Weights of a small mixture-of-experts language model, trained from scratch on English Wikipedia.
Size: 9 layers, width 256, vocabulary 32768, 50.8M parameters.
Training: a variant of Adam for the experts, 356M tokens, 5430 steps.
Below are experts of layer 5 (counted from 0) of a mixture-of-experts language model. Rows are named router (the router's row for the expert), gate (a neuron's input weights, with its number), up (a neuron's input weights, with its number) and show model dimensions 0-255. Each number is 128 + 32 x the weight over its row's rms, rounded and kept within 0 to 255. Numbers have three digits each.
After each expert's rows: a language model's description of what the expert responds to. This comes from a sample of Wikipedia text that the model never trained on.

# expert 8
router:160144135098125037199147080171084127119125079080142091178089143146133132160130104102137117061151141124142139099099153108113116095155047076130109142140054119142138105082144149091126097144175229107144088152098139055112148130098127130129149080129178146068090108118110081194123155149131118080079156116143163094098116081115102062123148123139152136113108017143163116134066122095146146133171141130110126122095116145146144141110110098123112156133155115166083132119111202154113149144125131221121135106144116147151134134106118149101152133189096146146175197131109102124126090071144116166093126156215144143087099140135108094086131168134118153165163107151053158112095093101101095186092113138078146090069145118126153155138147116111149115156162099132107116160205124129163107120112119
gate0:133132117116132132147094095154058129132138146003087089102126051183114139108160169095148138073089168109116146095100151113160147087152092156103098073183132123136133152120082145144103150160178175129156158132076122136163168118208129199105099178137111155158107106153129146165156176110157179158101140130131163164129131193053174102092166124175137141109128105146148136106106194134134113110138114176144115082163106127132078121059048095152087130131144151177137186139171116199104114138117152160152161093167125145103100121127123135095120095166127093070090093142184153164083042132171101113104173128153105142102162138137142137141121157130142113136138141109093112211118121131130160057160124177129169072089113149147141152137102146105136134110122167141116131137113170120184084149141154
up0:253088133110093143128131117146072109144113112050090121089148125150088103122103126037183131153078116130107149168110085108173114080140042178137117073144127140154137114091136157116106133120139162146187139130105190190131086111181115132120154119153089160173152155150130163181147149079151177174140102137110140157139105127134112124111141131167153104122120118091132204073135128139199113154099132149085131105108128147055132102143067097134115092128161139171169149109169076170110138146149155142160162127090096179113151148127165148086111089151057139122132123204140178128092092134215144097124167123145081114140095145097157140141116146088160092103130121175139143097150109118137120138066078138086153125099195147147141112135079170095105085127120166165124162141117080129138081170097132
Cells inside wiki tables of sports stats and election results: blank cells, small numbers, dashes, and headers like Votes, Turnout, Candidate.

# expert 4
router:162099099102146064141130084145155160126158128078131142125109103156141082155097105118137157095124089227120115185166127063134141118126125115172122081112125153126148195060070142112151134185176135114160117130076202158074093155089171154164124126125137111139110181154119105123144128109123134039101197098157102136094152111119137148166120113110133091104137068162106115125077085149076116138148165104139149122146157143169154169111137165179132102116143126147133138076084189166116154190178140130146138125125122130215126115109129115164140172119140086177120185082167200143108084058183193155077196147169106131079185122114123153106090146166123123153112110148096096116062086092085148122115139107110138141123078140113132145140167124166131102152116141125143150050134190121159124135120150
gate0:135142203129151152127175151175140120073120062167158142118136157136123070117103175142114114103126091132147082082120097088191160073198108111172133142111153105126123081113105143129078095100086135161157132105075112085107164132096154170121164115146171145124114147090097119136134192186119122136094103095218157121119140138097121112099102116092091125179143126157118112129133091134129115187184094168108184089155185102182137102100151131127160108076164136132125117121169098083066083099135055163084148229124138126129104204198084140111096160144186120138150135146106172105113099131120173171145122127152152143172112077141166178131133116137149128152097085155157130146109128191099132177169115092140127054138139105184148160146175154103114132140082080113133145086128115179066150124130107
up0:067132108073165150096103150115094116092095140181187096174132121098138129113130102181177194134154143144189079103129097123159140161064130125124118093153105131161128161113139134089160121141136121142175165164118167106109123156112125132124155158159178123144147139097112085140163133163135108176113082111136145056109061169084109137130148179128147210114095134115188167107050202102139136126108108121110075189125146122154059141051121176118075104188089042124140156111147109088116099148106134098109143107136147135141174123170200112069154169213117158132142074163111065076132154184149155161137093145148149130124121080120121122121119133114082101119081124120183160101159144177124117133128119145107074154141152158063117158165148136126118095160124089165078126122098129121162187101127122
Word-final pieces and nouns in species or place descriptions, such as petals, lanceolate, tibia, and direction words like north, south, region, area.

# expert 1
router:104116124179077060161140104149068224135110142085160140095109112211101117114159094087067179141112124184166154134159148122132167145112052096166146100164134183152127170069083147107110131156145107110143135137155122089112167090075154120155082121151152111129097134107117104138157146089138120133122136130095135131139124097165141169123175202116105156142105051162134134181127053081098129164109116128137118136179075072148109204109102147159120120112105127083147112082117093178117141140106105169160116202098132191107141121134145139126115174142094048078092113102173167134133111179121110163080178117142076102131149173096097135105103159198095169095153181127148131110147178154109124153123085157096098135165099160147092118139134146145126100152150129113161129105152183146163085095085083
gate0:133118108148087123156154155142128109107178191102129114133095151071115146149082068108135170165034132142138120107117103087098174140189120088133205025173105104142079079127114061149166130097126122089133206118097084167155167189130088173182144146155098133152131122117078058116127141097169154124170130113141091144107130137162125100130100142142172103138168121129172101126169135148094187079072161098131092138045137131122149171143111105130115147133124146110138123161153158152146082154154101119147089126155141156111131118194106094137090130150102064124161122105113056079130160076141143101164103145097134135106138120171175214139083098118072129164151082142152083134128134093102131114137110091095121105122094179136051155167168110156109117126116129098152149140129081109174173171138166
up0:126148150184149141144154086123159146074149147134109133077166105086088186126174103146114084134115081124125103154098124122118110095089095111119169110100125098090117164103094122142202052110118083129120107171180104181140172099132138082135110157138109149084099127160092125138173141177085122133137150055161095127054118155107183119126067106107169090157122149206166152149106147132142144179089115155091163084184194173113134135144144095104144122159144099152151113132079105122135120137139173108181160112111132098129169174151109089100164108125162110127087116065163089094186095054084133085175132149091104125122123141167066151131139105148088151132133197111091171132149102114106172207152061139104149160137194066147141123058107130131157133111177132112168088127106124158174120163145168
Ending or middle pieces of longer words, especially suffixes like -tion, -ation, -ence, -ement, as in ev-as-ion, Inqu-ir-er.

# expert 0
router:153189097102123108183136104220113118123149116107117138146154104083110126182155102126103172104129162145119105148136101121155150160178115118069165101157083150148135152090157119090103175156098194121123081140161160099130094135127099150186111118149162134133150162109104108116120089084163154089143147091166062180121147193118121153140180128112104096129137034125088113121117093144186129108121093148150121084162168141076088133173085187159165129085127143134096102108081076109128155113078108160110121106105125087087177189154142105103198094119121087095133194151117173106098080076106123115070133180204097147090182086075124119157127108139070130173137131171102158120134111088129173144132116102070105150099097179137184105120145153120133127154151068140142100118170101146077126071096167
gate0:169153117112113101170122138118139208047118148112106093135150107124130092141112082098075148129141128113195147232128128140062129201137174109140103128116115140150081165082096154126141208129148113152164120165123135134110111148080098112117131115122107103108119160079183148190137093122107117124134119111128140137130113169125111140090171117123126121102144090090143176144055107125071118122166154142147180091164096075092156138090169131098080168169088135060134189144135171133117188173151159171111138144135139161107161101095125199166117079116076080113138153129128147107123056193125175139155081163122102099107106097072150140156098151104103092069136070099092135072123159140138104108178115156149162099147140123086061069137138130109113130159149148084130155113115130095210088111183132
up0:152173107123093157143120160100112183053100101154125101158150064145121124123129104123142130173131122096205143148143135166071096147101148136092116117096077099154052145064090089154184197107158126125101129131161131082116084184090083140064145180082096124111116180053159161108086078148162117138161131142165161121126118167108101095079131115073073142103129165093136172167077126112097129094134166114150153099167135071088141129116136130088128125164109172055144193126123140146154156169131123131154098162149179155110101082133094144130201131081094066105155111112121131142148087152114175124157117163111132091114089107060169097165137113098095103071130070134113142099140149126149120089140141126151115116117142134103097066129157115063054165168163151100100149143096118098172111120172171
Sports and tournament vocabulary and heading markers, such as "= 2012 BMW Open", team, player, champion, Olympic, singles, Cup.

# expert 14
router:165106158160118098133090089181066161153134106135086084090111150118117112108128098116113145151117098137108101166091117109154162138177112095098173096153139106162086162060142146112141139178156167162145118111069211130113117126119118157081112127163197107098098112089085136071167172147128118146107158116162132142132114203113171113126130112096183129204122044178136098087103099152098158144150185101146140078137075099203185161075134117162097156077152108108122146156105123121056153215145131178170117126144160116095139131127144125103137135157089142099152150161141147094136134142189142107096166150199119099127143106106113127106083100169102053107132066077114092131143125108162087194086087154136124150134125142159122127117140099151144093105187142080104150062100130190137125131073133
gate0:129101114110163124093154113169139142191167130111106160069195096132128118162180098102111106086137114124113129135135094135108100173128144153086163125134190119119133101118107130137122114135182133182150114128115141141097109114164175164087144180105150079094133146133164054109106119135137136110141134111110090119164134112113189105109112141161148099139088117136152149085125145075195158127090098158166134087113137115129148118118095160094107133138092150095110115147167134196029188063191111104136075075136159177104192127123131155160113149168096148117152079079140090096123064177152177060079115156172173110208024136143076159102091145126130113141125137092120106143167094157121138063107086100165137088144096122112089119124127086064189100116144155071109094170107129100059145126119141
up0:156122129134161124120122055107140052078098120064115056132190160132137122099088122111172094094118162074141150170087155071167099126132120138117123112151142119134171082083121066112137143069070128120164115181147170129086107086100106150071136133099152145095107050163175130154142093103130118124114093139135119064137176096109111074164091159045093092092129113213175161133169120070155137142160104099109126143183144135131055113159188175122101111127110077092126114121156154104115196154129189118137170124131113130140098094148120135098073140148164133137145174160118096143151154127163159156102108202105116137121078170159148135124181112121144133135100079136116114116118064129107176136105122103124092096115165101115096139124115185176155171127144089179110108119118142139148176077202154
Line-start bullets, line breaks and symbols in infoboxes, lists and coordinates, such as "- Born:", the ′ and ″ marks, Coordinates, Phylum.

# expert 7
router:168134152138075061141166089145140183122088164125169148171110173120103076190183090119086139062116141110092118162090097081147112132111124154145168138165080185120098154136088137135110131128149184119202142125140164117133176074158156146147110082123123121129070168110145105139161107122122107102161126142156079167107117112137128146137156134133139118165061005180102121121145130065180163120074151134114142103184095114145157152143090091193123132112106110103144188129147154123115146113155142144132095133132126175062146197143086170141119125102128069132110128128135144157108127109163072158096161121169077145152120125129140113096126106143123130111173050111101144154083143098088211140098075185089073096108118095175145150130169146182197098177160120125149150097170097172123108126145102
gate0:188108085172159100124097132116113086141180162125103126134068131133104174138062116177117184090034088120142110155142106131195174148155073119140127094167104147077128070173194150098104141129130122140139160168129126129114131151101133121220195121195119145114106105139136172115134146128137143135116159115123107113157116131137179089159135181070168141126129076071134107149063111184140134117155145092148116148108187108137154178047092193182124088123137136194100136139079117193145103156136152163172134162134100134164166155090126116138123096129154109078123139152138155186152094166129115180173182084180119172109156098140081144086136206141059089154168116117108154107176144141139138142156119141142132141123087150152097088130164116119118085118096165170101154159127124166090159142094133
up0:136168145080180134154117134141138161120099119088109091082179159161163132127186112050092120163144146171102113175145166150103090110145168095202129174094172075168086174065150142094142138136122128119149041105132152124130124096109130132061050102094145128133144114158089088166135145125133084124111072176131119129167107176125135160134129109185155160120139105212113145083161155065136095137144152162129173110142097141176158083178123155116093170134093152108122172111107154104078128152176130149166119161078177152066142107140142084183156094140139113200173147161103109129067141077173151109071149115151094120129085144078117138152080103138158164119080177143131096128096150122125077102131098124103141108125145153089160121176134169166117164094181147089106133111172172078128140127174094
Syllable pieces inside Chinese, Japanese, Arabic and other foreign personal or place names, such as Fuj-ian, Yaob-ang, Kan-az-awa.

# expert 13
router:115105138116079081192154103167149232130112175077097110113135102107146108151144144093101163091089104153067131178075094095174166145125146097181162143161128173109142180128080124111109165183134134172164135091125168118120177120122081135127057072114168117129093173103091156148143114099078095130087112113144117162140092082088158158112166126152094071202115093196166146123117148105152097105128122142121130119131142124172125162129080094132149152109080101100087175063169136149098105114153188149148097123142113127136144115173148183177115107170069124151115162139162148153083086052188139129080151121147103120068126089147174172127135158164125128147123133150096096094082085147085196141186109147120205141126121139120157158110096159171165097110102131116104122141137151150130100093182096
gate0:163123095140132129083120118117158178130114150192143093114114089155111108153195153102083176184124111188130108113102161156142163140135157097055131069156145180097163200091157126138106161109163113121089119128143137182105134123149160124100124069163161068091136133108180113100100087191181139092124202128165114155197122180140124118191121119103218177132117114131110116060062150108183151139166093078071194122124129144149163177117103178181152129134112199137099163122108116089116114150107182129125124143138156147110121079130158079113133139081107067134110141152081128098088117178092124160071133071124117065113140083089115174127133128170119164117120156150110114063094090117129082172116145153145092111121105152136165146144119131118101119080151089126099126117156092161121105071123107
up0:105112118060066192095103125105156168134108099167125140149138144114149131104122116125068140179182120159160130103085101168103094112100085120073107060143176155144122214139117095139107108098130095156128156082140115189093140158132143126090140122106173086116077150142168120142130090193172085131168165115184114141139141107082106158148078132084152157129129129105147122122128122088109168121083109127065174095130138150076131207152112130167183144095132110115120094158151079114142060130120071087090130080161137125100159099161156159100151137069162045133113162157133089135088127131141072135106146101092118090142072134131132189120123140169143171107106188119054165123110100115145072174216077180111183157168133110135106151134115131155160150105126126197079142111138161135112095097151117
Verbs, pronouns and family nouns in plot summaries of characters' actions, such as confesses, frightens, takes, him, we, mother.

# expert 9
router:165110061143118105197139061192113241101130163115087141148151146096132164165161133143066172157126118073132101138130106126147168166166087132178197153172124137092112140147145134169104176141072106118187102176123146106114129149094091098142138092121124122160123122134111160113119114135097091145146105079142094212205122100151114112129122113147119086184114064177125124110187071098140127182101196087149125087092111106126168134140086114154142155116112126082145178133185128110080178133138158172115097144089133136133129142108140177143096093172092093164135142170154112080108118105210113130111184164180132105182085110062082164108113114156115174155121128118087131129161126184095175108154166136111128131096165098070102089127128122144125137124148155146099161151112124128126173084086128
gate0:099149115157102183107100134091112140126156135133136185182099106067116117138124106143084134119170070135128097115058172175117152144113110144168133121128120139161159139096103141127092135174177094133136187149100130117155099103146194130160160113123096096046163086067139127074083144113165139086083122121099090145050179136136143172150166137114161158104086143130152073167118087083108100108074098160232085136101122172112124114122161106152123153179114182121136138097156138101145172114117124078131106156152077193133121186131159177134143141094119089088150123090124077093115125168179146131105100091086163114135111190101126108096139136131112138000173159100107089167174183134094093122122158142118112134139107138064152134196109117176183170123106112128125080111140117110131128108098148
up0:152118051170080119097182102126101148099148187084106106149162147125098086158098099137107074136139110138158095089179135143119124071133142108117107144138148162190168124093127143111130184144192099082109161185125144159107086156178153155093126084061132116096139139144156136158073096155156119150099145149138079150095188148192107190157149099104152083110102145144147178138185138187046140124093127118172186135153106126152098072114143116116119085163111118136166121121134109128143140125104058072143149128177157167169128129137139120075163141080152084113176125147127166122093099177137125049145084149089181147135104135093128155105116185170136111103093157193128091175077087122158068063126134106133121103155101138103083136101128193123111092175078057152134153105131128091119113147103141
Day and year digits in dates like May 12, 2009, plus time nouns like months, year, debut, career, end.